config = dict(
    experts_per_token=1,
    train_tokens=240800000,
    steps=7349,
)
Below are experts of layer 6 (counted from 0) of a mixture-of-experts language model. Rows are named gate (a neuron's input weights, with its number), up (a neuron's input weights, with its number) and show model dimensions 0-79. Each number is 128 + 24 x the weight over its row's rms, rounded and kept within 0 to 255. Numbers have three digits each.
Before each expert's rows: "mostly gets" lists some tokens that are sent to it at least half of the time. This comes from a sample of Wikipedia text that the model never trained on.

# expert 3
mostly gets: " Army", " Committee", " Genus", " Coordinates", " Location", " Party"
gate0:126155197165109140080127118109150124094132118124150126140168093095171125087167130132144144142145107170132099058100160160163095141144126162094138096120134124140109110098145137115084141129141140114136120122153132140098106139108139153137162151
up0:099145164129135140127149102112106174117132127177168138124164137155156138102139076101112135149117071148092096103104114138165097138151098138116144120128101100126145127112118122101140147121142103134106112113141150105147089141154154132116145154
gate1:140132126133125118112143139141132128085115114077070115113091122134101131137146166136149121182137112134160171098119157146181144139168154109135134138156094117093111114129122166090154078164118116112110169116113130139143154127107127114097140103
up1:157114140116148132042153137132127117123138132109133099099118112158100131156130125078103128138096121094153140069094118137144146128144150116097100143128121120130156085077101134101127118120132091082110157087114135142154147104121120120089116148
gate2:159130119123046115156113100137134078149131103123115121121125129127125139154096129075106092140113100126132147150105143160121108127156133168137117107116114156109109145150105115146132133098117161162149115159130148113124124170134124110109110136
up2:127148174149121126140125104066133159115116140107117110114170138114121147145104115149142088177097167133184143113124100119074077117111115119126142159136137148135160126103137142112105138146121173113076125118113151091122106099113154090101110098
gate3:094124116138124116116124146090100172114128092142147093152162135089105114125145114152134094130109096111079182130099126178133145140106161146152143092094122130136096124098112131159071141113134089104110136116115142147142139086130115108090116117
up3:189129093111131147108095165112129170083102133132088098100161090116100131109138140142157122160152145115121150138125125119126137095144144136153152162132119107128125134139143123168132114119082149144112164102117157151132085062154141128160145144
gate4:152130141163136163142108147146095109141141117104117125138124142144156086120118114151104123128154154142141164121137140131150118110154100115126112148146108124132138106104148100141154124118137160120142129141161120113168104127139150136131111151
up4:133127139139138102139167095129147126141128162125141156133167137148104124150171093144174109153099149121128095149109123129138095158094155168124116148089159158125114126138085128099123151124141117149062081097109081133116136113141152128160127105
gate5:138125108102121140151127150144102122123100128092099143131155102140160129146160097149153094123121090162115148073107138192156137123132125152151090105112114115126096135115113153154129126143109183141138154136145111124133118116111142138148143136
up5:095159133157114165127094174138159119117126132121105113134144124156112159076172130153126140115140154076160144173145176122113121071153133142134116127099124097144089088096131146124143125098132137132143118122130122152160101102118152133121109137
gate6:129093092158176130120125091130138141125141155141090106129128097114116131093108124124129111110135112131090180104148180170177114128133117116087181107092125137089110136140137105111136151134134105118149130111116140122144157100149146157154080140
up6:144101134107114157108088100136151115084162084117098147111106169157126070092120114132156139121121138100145107111134133126100093111124164160111138128151145145148119079132128111119136140145101141157127137119121147102086097135142124093121141119
gate7:104114118090126123134129148125118099093168162115122148124115121102118142080133107110119166138149156163152135127118131167136111127155145179158105154135138132144102155115102111159114161153107117163135109118134153145140110095092106129134096093
up7:167152118134143133118110122137109160081141111152082105102117117153153124158070153196109103144130065038121088147134118119154103098103145076099153089160108103111133107119112120101123115102109148130122129127103138100110142126116123129131155126
gate8:124138135157136150103153156111092116121097105145117149110102132168099129163152129136160137117142149143151158157142155133155105108113092154138033099127081066152140143138133150137112118143134101089159113134117139093134100107113155133134125149
up8:139108083152123127107165184083111156107118097119134121175135116130121120136157133144113165070116109102146136113092164155125133124146179149140147118132073132125148151081186139134163132135154122112155138135150128140105108107135113101123140133
gate9:108112078121134106103088135141132108144132081120153135149072089082104159112152134138117158107149138131142121147116125118131108070145100141103087108138098148140123131103141114129105105123112116094146119149127123153175164156125099114155086131
up9:169125141139070118147155117133097149125128143156116150077140142178102134170119148161146160145106103100094129161157172071147124152126144136105111151099166141136142128162149175114145114111134132156143102141101134080116105154089093133118142113
gate10:104092118155137142114143121133110163146132162140126141065136094153128158153158147167117115144117141124157099160134125153100148196122114141090082133088116141132117086169119123095126101140122121142127152126111146165172122107119118101146067089
up10:120112148125141110099145072155119115117151130115118119172139149094151132107125109125137130117110077163119155124166103133152135172101174105160139147114174117085131094115131148160143105084126117127146117120154094099108139143157125131113147130
gate11:101096157100102119134145163116097103129132134089102098162134132108134109121135115160127140111108143120099160103120108082128141152108130114123162135100171145199148155136116185134121153077091092138087139098174114125167147141153079115119141141
up11:148180076159137118158142130156163139117113148164145141110110136125117147134107159103148128139145118124137109161135153153087111134157130174100111105099122105078107099118116085124137127164125140116145142137085117135121121148132153162171103142
gate12:137112143128141142124088140141138130093122104098102123140096142128116139114120096128121122115146149098109192156142124129113088115121103121120100120111136081119123113120112092125151161114149131095134125118139127123123096150129126111144122121
up12:118079097105140136106091126115172115127095137108098116142128113093096091128160081100124139188153107143113101116119135168146112076116116118130105145113159095114110128117079124118083154143140120164149135147141076163162169155126155159119127135

# expert 4
mostly gets: " but", " been", " be", " when", " after", " then"
gate0:172094104125150089101187172105156125157133137135092127116110105130104139149170110112133084107122130146143124118138115108120130113133155134160147133128125135111167173078149105164162119079115141087146126128153125120141143167126158135120157121
up0:129150121101126107160099105127090139114088155131142119110143159112104158103082156117122115158150076129112162155129136126135122090138120117081161119135171114070127086113116173102126149113154114164099113141077128136129154129162128138125096114
gate1:128098163110105131112113173120136128152158086096127128111137129128144147134152131132134150107126129140117105117110141161163128128111100165096110132146117153149097110158116102108154132126125195125155132102135137113108101132100135135143114154
up1:128179121135129115131065116130107166115134094176094171166142104104136146165118131073114114117091117119136109110115072121130111075127141102101179118113148145156141129119113155142144123139133110109118078129100115125152144123137126117098126120
gate2:122143131097153137108081089126150119107152149113085144133128112151164132121139142108108168122143137157153127115095113135145133111104116137132161117164108134110124114115152169162157197129112154156153105158128118112107122116143110106160081079
up2:125123114145136141126115096124110128092074141158133140061128098136122118140105159099136124126153153107144105113150114138098110145143130108123122073083105092131174102141146118116111157115131106057143141044172120145149143128168125140111122144
gate3:127166097098114111125133157116108102112115143156121138169106126112112143140114161117151129092085134123118142129127147122124112104168155125125095123109121184092157142098104133169108149098172178131110138110156119129115118185084133150085109106
up3:090112112142162130127135083108109103090110111140163133148123152115170137076137115180153079121157130141124123151142134127124124120106151110116133142126149130087134123157109137072087125127140158121097147130094156181126110143113121174090146134
gate4:151175151117074087140138080145113153113119141103142144123121122090119177151119154137143167124117142130113156149194147121116151066111118141120136120136127122156131101145108082108094163108144132126129170119169131103114143185122066145125136142
up4:134106085126119167109096128131099112152162107157145142130165104119121151118144108171093083157150138128184100134120109121121155130159114115159124143081132130104131138134185153135166089163095126133129094118107138143115148105158155136148150126
gate5:157114142141136121150145160111161106095159142115118128144109124094119115091082104106124146117147129097121133130124119128127147132122131128141125113077136134122135088108131154151124143148120109139117090105126117141157161141139121098103068156
up5:109138157142121132137139132113124165169137142111136102118107126140113106105121115112112141080122135099144132098121139162125097102126126143125115112130078093126165122133135145140138178118124132156138116152128149122118125120150118138159119160
gate6:114114133130160144105102166152166141144164079107104119104119139127152162154141098149094104078129150105131164117162133132122137122118121146136143147156139110101151170137131157110134151131154129146100135150132081153179092132136122136113128095
up6:117163177104123161142100133115114144138119178136152115111150129168103135145196132137123096129139089134124139088101098147143140176173136136133111162115168117097139087163123113099184104138127128169118168117145130109117126095122148070075144140
gate7:121134104123114111113135129107081070096075123095122143167129122119135109133117132122097132122136160103142138135152104125078118111108150117138117117159165110155131088070127148119100167108139117072106124158133139094166148143127168075120120101
up7:181159143082157146122122157136137169140112094143146105146154126160101137093149080089133117126137094148139128110112155124140144149161088096103139172088117134135135166178141139126145121121107110161158136092127094172141100128098107142103133117
gate8:190081131103138139133162121187135144128149103102129140128121165074099160115147181098131123148108110156125170123094128133115111131127114161133131139085109094121115097120105098114123148132161111126173072104151106161135118142126089150130101124
up8:127160144145105146143152112145109119117081097085154101090118105113088090150147103130136131188084142099092098111153116124090119110130180105099112124097119151181147111155158155107135157124148123176097140136109077134133145131158119099101168111
gate9:178098123137091080097144092100120087141105157110163072130108110172104159134167140140114121141113119138115145111193120132145132144156114102151108121164134141134146117135142125107096150172130159153109123109134170147101147108180176136132089113
up9:076118117125126129155142142086134139060129153134102147145123131117155066142137130094107151097098125136101115099149075136142159165118141115147146138157119086093160109162130164140139091118139111138126168124103144109124129130099123142165154168
gate10:156127135112124148148125115132124067111108132169140097133115139119125130143118152084159117137177120156102103162131095121165133157137131149093133101132081124124103123162104124082126142127113088086104139085120153159157077129169122113085154160
up10:086159082123134142178110123137104136105133143145167143180112119086128125106150134157140133126154128163107101167093112124110119156139136162128131161155124125113140104110143114123152138123081118092131136114096167131132061161150155132113112123
gate11:153113140096162122125107099133094101107138113099120117079144148129103158123131144152099104109134167113120117146100148147131130111125137145138141150149139133077138147089111080120129146092142126139126144146155126155127158133159163088131095147
up11:125135160122152111129120097168146177151102120132110127102152124127113123101106138112139156135115115148142134143104110060144123136134113170158120130091141140125092136191148129147152129156108139177135151118075082145113135157151100145138125122
gate12:108087115104123145142142088149119139103114160140098107123077112156126123159128127124101153143121142136124125109137128122148134107089128141153141112094073146103121115106119116127083135146153124139120171105077087188120140107090155169109114129
up12:061129102141111148125141139093152078137110122166082178091133116110112121098155118162175122139183155135103114128135104086129121127151113158121120114117159136148113129116154131149133123189119135111065123149110154122141140139135158124127124142

# expert 1
mostly gets: "%", " km", " north", " three", " million", " south"
gate0:135100082126164090174127132170154127161136113071098171125130137100142171126133112140141153094129085162121166142107139162096126135105143105137089126131126115098135073071152104117111166120188110081169171130159118138153155131118102149125107112
up0:133122118158104112170141087153178110149116098158098157148121103122177175131105081164153156098153092130122158150169143173140110117150125133140142154143166141109146112146115124154115138103147144152148161122143151152157136106154128144102106132
gate1:138153084112109155112122150118146107132141118144112138164103055166099156143122137128089143139163138139150115077134121142133102115137100139119135155113142125143111125127116132133134145100113098141189147130137108153141135079184096166134162123
up1:101153109142129155158086156159142116106116126113132133115140111135111094155130114144106140084149149106136095100163119107131102135150130110120108116084103150166122130162164135120120121069107125124141134113106101064195181083169107144131098105
gate2:102106134132113139137159137130159129151091156121091116119132103126159152136123104104123098117099144097125121116197108118147127110083182145126111146164113117153127130106098159144132117110143095098123065137115110100111145118160091112119129173
up2:096130109128119074177101153092118122125141136094120134136112129132128146142161135075129135091132090082152116129138108108157106096099148115087111148178126112145105151117093170203095140135169111119131118076084126089135140102118131128157170121
gate3:121161132116141122191152142110111111144124110155106137150146105150090140103114132105089098127159122131099137058089131141132133115089166108152100115150107109161095113103101148147124167132087142086069148101107170119128164156094172152123123122
up3:120160090091177119152146157105121117165123111167083103129129124160138129136124118142152136121153146131111107081089116141114093136104146134150102145159116123146105119144155160154122191165121121085055159127150153088094167143101143173118077141
gate4:181145136127123156090151162115198107155136086160117176129165160124094120125139143098179130144152154122142124102133132166143108131182131158123102139116161121130107122113159104133121157125132138115115104142093154138142123057135127146105152112
up4:190111134126107138137117136148140136125159078159109147101139146164092104118130137107187160141134144131147129090119149134099129130132145167093142152114123124128127117111110148112111138149136141163114135130113144144121093095137138142095144101
gate5:101132122114139156124144117105119094131113126091147107122096094103137132116147081133102095134140129141163135095154121136150102110145143135140106080173154153148124154093135151138105128150126132161135162119137132125128157105113133120104125140
up5:141147119091148154112159134105131100136136109101145102108105091112107137111131090181090102141165130147140104136177141120134072103141124108133131084133115125145126145108094149167141128156178133127129161130175116161100184119110121138146098154
gate6:140153156124106159179140110131094142132111116154158118128161150126126144077123099137122146141097120141102109144167152132113134144153106114114122096104108149121195142117131130157084125129137105082122123173089108119140095140145136135119126131
up6:120152105159124117155098123154098095135183100137149127140138118116117166127139083139112167106147098157094138155137117176124142169105106115076131142102127119119114167140166158152110113149115130145104132118115127108136152177130149128138087160
gate7:145121128111170099160154124131162122145127144137134150122109125120134125100095103132166171118104143155103145138162099096159112116117129120114094128145173112178127141139116128098102143135085120075108119146089123144140131122153169115145149115
up7:144148106144162128098160117131153138108163112092110146180133130143106118155154124160124083118104177098082136120156136133153114111150122144166097152126138116148134153084090131132094177155129150127127126132119135160147124103139130144126146139
gate8:153115143113119140093145139168114126136120128130122102123142124115113150147143157096119089121091147118137137119097124139155105129099133098094126175109124127130158113128134108115111118098156142125182120109177146125113125093148146107152157098
up8:124106109157112142128161116135104102155107102091109114125174142147084155134085121114119121125118145168148128122148109167144136151087144118094125111100136146129116113153123106149131111152142106143138136106116130113126164179094117088142098099
gate9:149050130140174108180142082103134106131124128144120139136151167116130116124160149136099125127101158127105137095123133155118126099163116095140125078102141114122097157188154109097144159139105108178124138122154149167088162166151155094096139124
up9:155132109112178162157115135136135164152116170115133150130096170179109155163128150113136094118085120132085181149095161091134110165155108143147137126133180100131130148088115125136105145145139096115094154143119122113113142143108154121155101165
gate10:133125146159108113141120133126082137135170123168162150110117096097117108123124096168167117120143090112117135125131088120131108098083143119072085135117091142131131105096096176138127191106142123144135139120133085139081127130102120105135137141
up10:137167148132144143132111167115138121161116112183144126053143125106112139096165111101096113119155112149164123124119094088077093173128118115070117139116138136118123159126137147140109140087154106136114179111151158089115137087103160106135131124
gate11:124100132136124122091162141147138106154133145152137132129126121143145177150135110165123093134102092102134145118091158119134119120102084121150121110149129124171133174126152142118102139116089113108147154078124140115171162205113147080140097147
up11:126169143105127115139109099119146138116151132085126128176126129095125103112136164106144186114132141146157109126144113163145130158119140129143137142108119137122139065195099108157110138134180131166129094184121109100113090046143106163101172109
gate12:155149075090124156130134109097129147099132094146131146091171115093092145151140123141125143110154098096150146145132133132150125117147139114166090149121146107121108052099113119144132179104135138111111147127155125116118145121141143125167130135
up12:139112148129167153154125128148093120188136120099167129146171157127134102134198110106118097150120097125122109134091134114114146085157129115142132156151125128133119105121133137110142142095117122124130177138103138115149140132110095127084141121

# expert 2
mostly gets: " John", " James", " William", " David", "ley", " Thomas"
gate0:119130111094127135138101143083151138097087146118139120159111123104121123168088128104110125137123145139112133117134137134106107151117171113122128119157145105133180094117139133082093132145165128107153065127121170138093157089135169092078152127
up0:115153134126129116106124109132105175111137126118120120118134150120116142138173095147136101127134131132157150134164127126116136098199135137105113152144099143104081143147154130157110141096104102117098140119129105119115087169134075090149097152
gate1:123135134158148153114148129162127101149126145123114135166123128137114093116104161133159173124130085111154112101172151105124083155140098114159114140113126138108129116123095107120103129173099062156146093099128090138130149087147154152115108106
up1:127118159149092100097159134149115122127113127162158112130105171153063115134149145130152136147134133111114149091137118176162150136163086109102149121096138100122152124148117096155141088087127118136114124099141105112113122089129129135128114108
gate2:183119188124111116099119142130160149145157092101164140155113119140116151152135193123124126116115152120130120161148118092109088115082141089113176126128114116153129116107137166130108132114157116144110112109113133118108101133111111156117144115
up2:176152181053139085113134123115175172146137107144150118166107124111101133184132190139119103136089141133135120108095093124135118127108137100122129126136119118162152150085145168113112122125137115137138150130129145133098142133149126132114108116
gate3:179114158173162126148131144078178130093080135120114153100049162138099144117115143090140151128161159112124128119115098101144109155123138149092126105132134120104106123163106145151118129114108141140157130117128173148112120116131134155122097131
up3:152111152174133101136164148130182095120139114122116125088071177137084179128098146138135119119130162068130104118123073137151150115153167138103139126106113110156112107137103183108123163119113119104131121125182165149151134118121116106157068116
gate4:128153122077149092117168122148159096142120142101084138145150161116092145111160121131179171135128116125128106108153110125128096138142122126137130127130103115160103126109120139096114111135182127125134155120142112155134146112155149093115126089
up4:130125148096147097129159099159182132122108140117134116162113135101104117123104100165127126164104112124127119144151096113122097138112152092125122128129123121142124121109121123140061133133123127133172166142144119153114137104157122107117164101
gate5:121120147120122079141140161130095115101164129127108136091147114158135150171130109140109131145132118119106145094142146125144145145153137092159111145173098122111107100148146118132122109134126056120105105124138109127115126178162127124102115167
up5:209120157122120111103115142154141123105138095103109167102139145119123128139141151117145192118135102094148118157145102151155113119142131123140143130094133087111134077152112168153098126109151123111139139155141132188116089138166143108156130143
gate6:100082104118093115094164110094142132127065124121097110178123151119107120135088122117099155101136149153188130116117132130144100107139142124133123102124128093126083084145126151129090135178105149125132095166139130163119140130119140138144100126
up6:115143117114112111127179147078131136127058160110114099201122112136119132130088113131090162177153115131130090107161107150100115140187118137140090100141174122143112119110156151089111133160130121133132114136145104101106157126137108132153096140
gate7:103155163117148077081158162119136142101123126087126140161113138156116128121107151089133105148093093104157133104149126113154096135152117110100070146130097086160121126127108118117142116137101144122125160112159112158139162115116118135088122162
up7:163151070089102097099132153148102125085120166071119153124099130075116119108182091133136136118118108140120130115108123162103103148118103133143163154119147129110123106152148100139146101160142119138139140147140136124147126198154146125122090151
gate8:122127150169096102131117169078102092166120138116109118170114186117152127133120128153106116154139134129123130113153125107146128111137104148111112122115159132170119130182142188120071135152106144129121183087100180140093171156061161155138117164
up8:103121163106149153096155075152191093173118132130152146080120112097125127153143156142180148125152177141086111120117150167124154141131155167161150093121103138078120142101119129069167127156088122097106119165171124179149153153144131143125153122
gate9:147127109109134113131136120115129165102131122083111139085138120026118115087120125117146142096108097136108122120151139154156147155134089151098121125132154137135113107146096100141142133101111149106115134128098065118143114106134137128099146093
up9:104107158142119086111097122145068135157148121134140117091133160090142159132102157098147152111139105095103149123096127192137130094096136126131115110108166123110115118133124094134116157139112131146070139076160125097094112198113154134110175154
gate10:143129144113142160141140126085144153083156094116115100165123124151129151138126143115129187172138144113149095127117092123163130119125164135130122114105130141137110129139105138144131125114135161157122116123162162142144139112102124113150119147
up10:131101116134146143120087155119121143116117125118137139117164145141142096122140145155102106127142136129067120135115116127129138127092114147103120111113186169163142120145132144143165154146184118122109124117156107113149146121098105083110143141
gate11:123098153147116113090126184126124067098155122142095142114103107150110121152121124129118121122118137108119147136141135159137138135143148111175105140128142127141099108114123125107119161138096123154140155124130099107163145138134145144094108093
up11:117107148181121125089117163104104094150150132127087143119087092135112153146099128086074105139124131099128132149145142193114127150105188097150095135174141092145100087104135115109144167122105133135146127140143127137161125112124114149140131123
gate12:146158196136135161140148147139147107136146140104161125151178178160103160101117147162118087110134123126158102147160153090143121115126134130135144145150112091104145123115113126109108168139122153108138146085172125129134134177100109093142127112
up12:150114067160138088141119107094140140161092120153123129099115150111130122129163151158108063144156132111122149109082150136126119129128058112122162143145126174137154147126166128125094118161161108130123134106137168151123127146109126133176089140

# expert 0
mostly gets: " DF", " MF", " won", "|---|---|---|---|---|", " AUS"
gate0:154148103117083117112099168150159142108132123147130110101095138096110151087144120155095123127129093130111138103131162106153091109100126100114119139128104069114154126112153109118144132171163125121140140129086103145122098106128124128078110105
up0:137146088109100128123088105159165129165095112144121132125124184142129112122121196139171105115161156126149131112088088134124155116144162137119116115132126174121118104076104156116083119143125150158116119114129115157160156147139154141095152156
gate1:120086119074152100141151125134123136177118163160129148131129151158136158142144126133148157149116098104147134137106129124099084087163129131152130142137136115121118138153093115091119156141116100124164115150109140158142141107127142136135122178
up1:137159089106116123145148171123114110122111201132131133120097156136137135117157141151147118139070131173120081126155092129099118065104142143128130088165140134103117130131115077111120133091148138107137126129119141166099163106080087095099093108
gate2:146144080103093089161146143146174133148141137094152118134137143153147190134118123122107074064099134116132120121125138113096108102132134117146124120166083154122132103118108145106111109087109168106122176132148105146134161172146120129115120113
up2:139118133160166168146131124140130157094121132123126158138134146105143133063152171146100099138100139133115110089064115178122111138130157130154135133110168156180074129130137159108153162110133134111128086084106148107137151170091110145137148155
gate3:121119135167141124103138120134150179140153179066134152097124120157131121115082128124126100133143185111102096118146166133187077086144139144124126136111094147109086130145153133112140137145115081108130120121103147131151154138130171142139112124
up3:122151164144114136090134117142168153097102147093123147124123144102144136114098138108120106141166152103113092122128133150147120121117113110154145080125144141160101106130092123161122150130115174122155088132186139122099145116131122140137144121
gate4:149156180108149126092148144148095069124089181153158101109101143156123077123136111129145138162086125105152094123144131196133121110152137119140100096190107126185126137155116151178177148084112139151156099169070132146105131154119189147097100054
up4:134132106121112132109137175115042098124113145101165119085160125096115151125089141151153157137127103133123111174057105121076173129138126125112111145153136160088178149143134162076128123116153140108058132143116111099118147103060124129111143126
gate5:133141100133151083140105086095115082146133117118091166116151119119129136141110146133112126120135101095118137151164099130147110156164122125167103127107146136129119119141131135125064132122143147162100115104116125136109179139114091103116110137
up5:116122117081154115100132111139173131114102132123141068135098159172130124101112093145158151158111103112086070131128153167134110134119121123150104131152143115142128115104079115118146140127137171143182141150120111120154116135148111093106109141
gate6:152145074151106115143165122156087124123133085127128144078133121169116104098145104110100152152102107159121122136156145087075118146112140156161131114091144112155145088125128097146130139143109132130126153147138119123109198133154113122130121140
up6:149158125144120155113106091082203126118116143126104096150154185136180081131108140133177149127160105131104153124056094152144138101116128153128130129159103166104102145123111159127139120083131114137122072127111127147158102133149133088113148144
gate7:106090139122142113112178130152136106137144160148114129131138126108108162136128142127067142166117134127166134117133095111093091132152128087089124171121102138092121125129122123195094176125155136117120134151152088073119157118123157157134119099
up7:125145149132138151146133129148096168110120123129148090145118119128154138122103118108168131112114107126123104124183146140155130136117098120138152122151110111135154186131128109101160124118099168109098109135102139128155075177135108159153143143
gate8:136090161107119092118116088137134121134114157149122106121112109104121123139135129119165090165166115172164121096175103128158132135092127125152135062152119110139150169106137108140111084127116135138144173137139146104127121104133146166157139152
up8:130148113180133138134124165124100128060162120105132162142144147136135119117135131137113172088143138089072138157086158120134133127135119134130135197130120126097118111132131126114136166101110119136143132085141134140130156138123133115066091106
gate9:135110138164148111144100117174112106121123137130123127093122101089136157135171142155135102084116147130148111163089126121103119144145170168108127069152128105119115125150086127147133118170160126112120125114083170100102131076077144110158118124
up9:143132132086162144117127125136133128085096162071131146147119123156111184116124116097124128127143152130128141165131101133128133132136169143086103117134142127142139148109067132113147117139182114115111154135086151138101128103089130128133095091
gate10:144119147092111123096188078145158107124159112097111162122132145115078119050145122133129136136112115163127118107145145149169123161084122153099121131116100120123104100124140134101119156095172158125150142135195107135162138147129133135147135161
up10:132139135116120098099174109128102107095154117099093141131093142080075134047154134149133142106178126136131135123161088116134107155062164138101152161126098131144118102142150145135145136080128147126082149163175138124144087148131141123134114154
gate11:142153147086110106105180145117098161187122165057136162155120153095156158103098130159139105086130150133132148094159124133097104160137090112110142144112105136109144127136074126134151147104168064148111104135178149119123104144118115135116116111
up11:113147113158135155095110135145098125095082159132113120156113145142177128137130121144114178132137101089138126132134095206128142114141138088083128152141143081127143121126114126166115167116131129144114136165146168113113096130108097130140129141
gate12:118117114133142084143148126120117128109183112125177103149158088144156137156059108104117111149100122161129140112124120146150073169115100122135143123169111108157136143177136123139124112118136077105117146145129108121123157093093146136148074134
up12:165123112092114130124105087104118112119143148158140099157096106144174125136115100087108102171132113167168136123139101158127158150128123117194164133138121076153135132155137160086166118093148132111104133150159090136097184085138133150134105147

# expert 5
mostly gets: " \"", " ==", " film", " album", " song", " '"
gate0:134118124067148174133100112110149128143161132109092123149160060160106114119164116092062132166130106129136136125160145175125109108115142133158137170153116137158120083179092128149144117090143118119121143158149123148130166150145136115087131114
up0:105141134131119117141112152110086139112106111138127125130113109118092098098127102141146140125112152115089099093129115121098115144132120077146175155168128135179119144139127151116158096099140131158108143184185111129115117123101143174161094130
gate1:131132144095137123106183150113151150140157101124165134133150128140138136136101166122087110162136103126129075100165134079127160161107106148122124143111105146161132119155154146154126116109145140097123101135111083137151118130108105118083075113
up1:104109125139123122134130130135131170120136150127123127135135109070164113132121105097112144105179107084102155151108110101066083134138180147122139146148164165157097120066084121181095136082125119139102132101088123116126103156105111146146152151
gate2:119089142095102103149107110113158132159155158120111132123138098133138120106155141118112129092106161118120107114143169107103090092106131178137099121165105128146155117123129138160071119138100174128119121108146169133134168137116121126167143128
up2:102114082138167158188121166131095111167132109103123149151183132154137163127124136168144123106132152168134139166150095125139129124101099097138159158128123146100115163115126112087124101125101101081101126149121123141085137095113178126093118140
gate3:125121116112163099144113168118149109126125123145113144115095123132120119085184146109110128143143131099165132123120125112125150127117207120139144082137097083131076101173162137109075161161134154158156115143123096111148168137096111111137134108
up3:113160134111126147087127107140158078144144138072119149123160110161129115182117176115140119120152118124130092165133162141153095129135109136161103104127175142143139101155129175127138124119113103169163121106105120130169136145120131104117099122
gate4:163107120109158133122113131164139115094138139122141129135094126135159167100117166117117117108144172135137156149165163132138116156160096119129112131185098155147135137135136147109139116096144128119120088107085164141142125115098089108120175151
up4:147112116122110144153161130186129148157145097132133128108160187142145110087133153106180089185123095137143185143132126155123132070126165150128119178088181155135130107122142153122141129138088105120086091153088073105125144094115114159127116121
gate5:133099145138085133148154138106162112141119148139143141137126161135132139098119136111101113129184157151103122168122139138116096119127107170107114106118162135165070095138153116081137141146132110142086126151107106145163130129072140121109163131
up5:111156127094138133138123125145136104114145113152069157151123178160111135120155113113152080149126151061152154131110123117160131138104138130127116102127178140129157113110153149069126127088165118166105160163135127135158149127104105114136142104
gate6:143086081134161065083138136145127146159152116100135125147126145158079109108112115095140150120114172109093139122125095147119102123128110126141134114127135104116129122133104110114141130123135120126106090103117130162110107141091126143086119137
up6:143097082102138109099104168141141107178161135093108112131107113112100135103123124101116157096140178120106152126137088174124125126068105112125133140123128095110122122063119096142192127108115109183124117166117169077187134125153153184131116157
gate7:146104072086151114149081131133084131159109137108132162129148143142138158103147101127135133122135107158133122131173142103148049078123078145122125116114101123093129148107147166137140130089136156145114132180115099111096124105137115118135077171
up7:154119141172134160112100136110155144109120169086134127110164126128078133156144079130098143108122146128163075113126082153124130132133140125184156110106117084124150122119156131150132097123114114152101182116158086074154165125110155132179126140
gate8:121119152143124122155123121153117131061088136090086152130127113133172136108122143144140120089133154103122153151119126117146112163111108094137104121149117122119158121129134148118084160101153107144101104119133105126118140137101161117131139149
up8:143129133117130140135134160138128107076112092146145144106112156123160124096159128127116120135110136135123135149118142093135069124148098119173160139083135130132145130122098112121113114126113120120111124127085058126095143097102110105158119151
gate9:103126109090155114098125136139117093120134143150148141139091119097107100152155133114083147125133133090099137174172126105137132165147111164131182150115202167124127101113137127097115132140127081136130115095118140092093123114113136153111117126
up9:091155164141118135144165132134149041156076100089151147144109123114128153118140101119126108090125143096099114161147157129112114130144109125102082125119107183098134095131088156130138117113108153128150147123108100118132142115112134160099124120
gate10:180121115090117091152112136092143106142146106170134140126130158132134181139132135127127166119083161148119144122117146115171103109132131104078142146122096114083139148126151142138073145098099138126126189129155108129075092151150124103159161140
up10:109114087105111144140108109129117120153147112136141141152099116134131157146169108117101121120130129139127110110117151102163129149121140126105179151174105102097130145115171117143129119127139149132130159092119101158097118125067135131106143130
gate11:169125146125107092127105137131121119144131129054110111117123151114149145107143044127166131111150119092107136094130139129145110111168111138094120113120136094146158102090115158132087121119138148153129132112132123085148133105114113123166136109
up11:143118127132069108125162175146171097114150122114112109136119117104132146143123084164140088083124118103125123075122124132168158147150147122132100095125134095165113147144135162122106154107127119148135111114117130137122129139114139158119119120
gate12:110158096129119137097158123105146125103097118145120142118132111108148109110111119179146167144107116124126125123149130137107126131121065133100102100116128136120147118152124074146103129140155111117130127132122167122061125146133113147088058144
up12:134125148110129150117077126166148082104118133116112102184137152145133148119146116090111088120150130138166149131135140109127155143121183115143130139156122120138098134106172153154132125116122133122138126116095117121167090151140144089137183121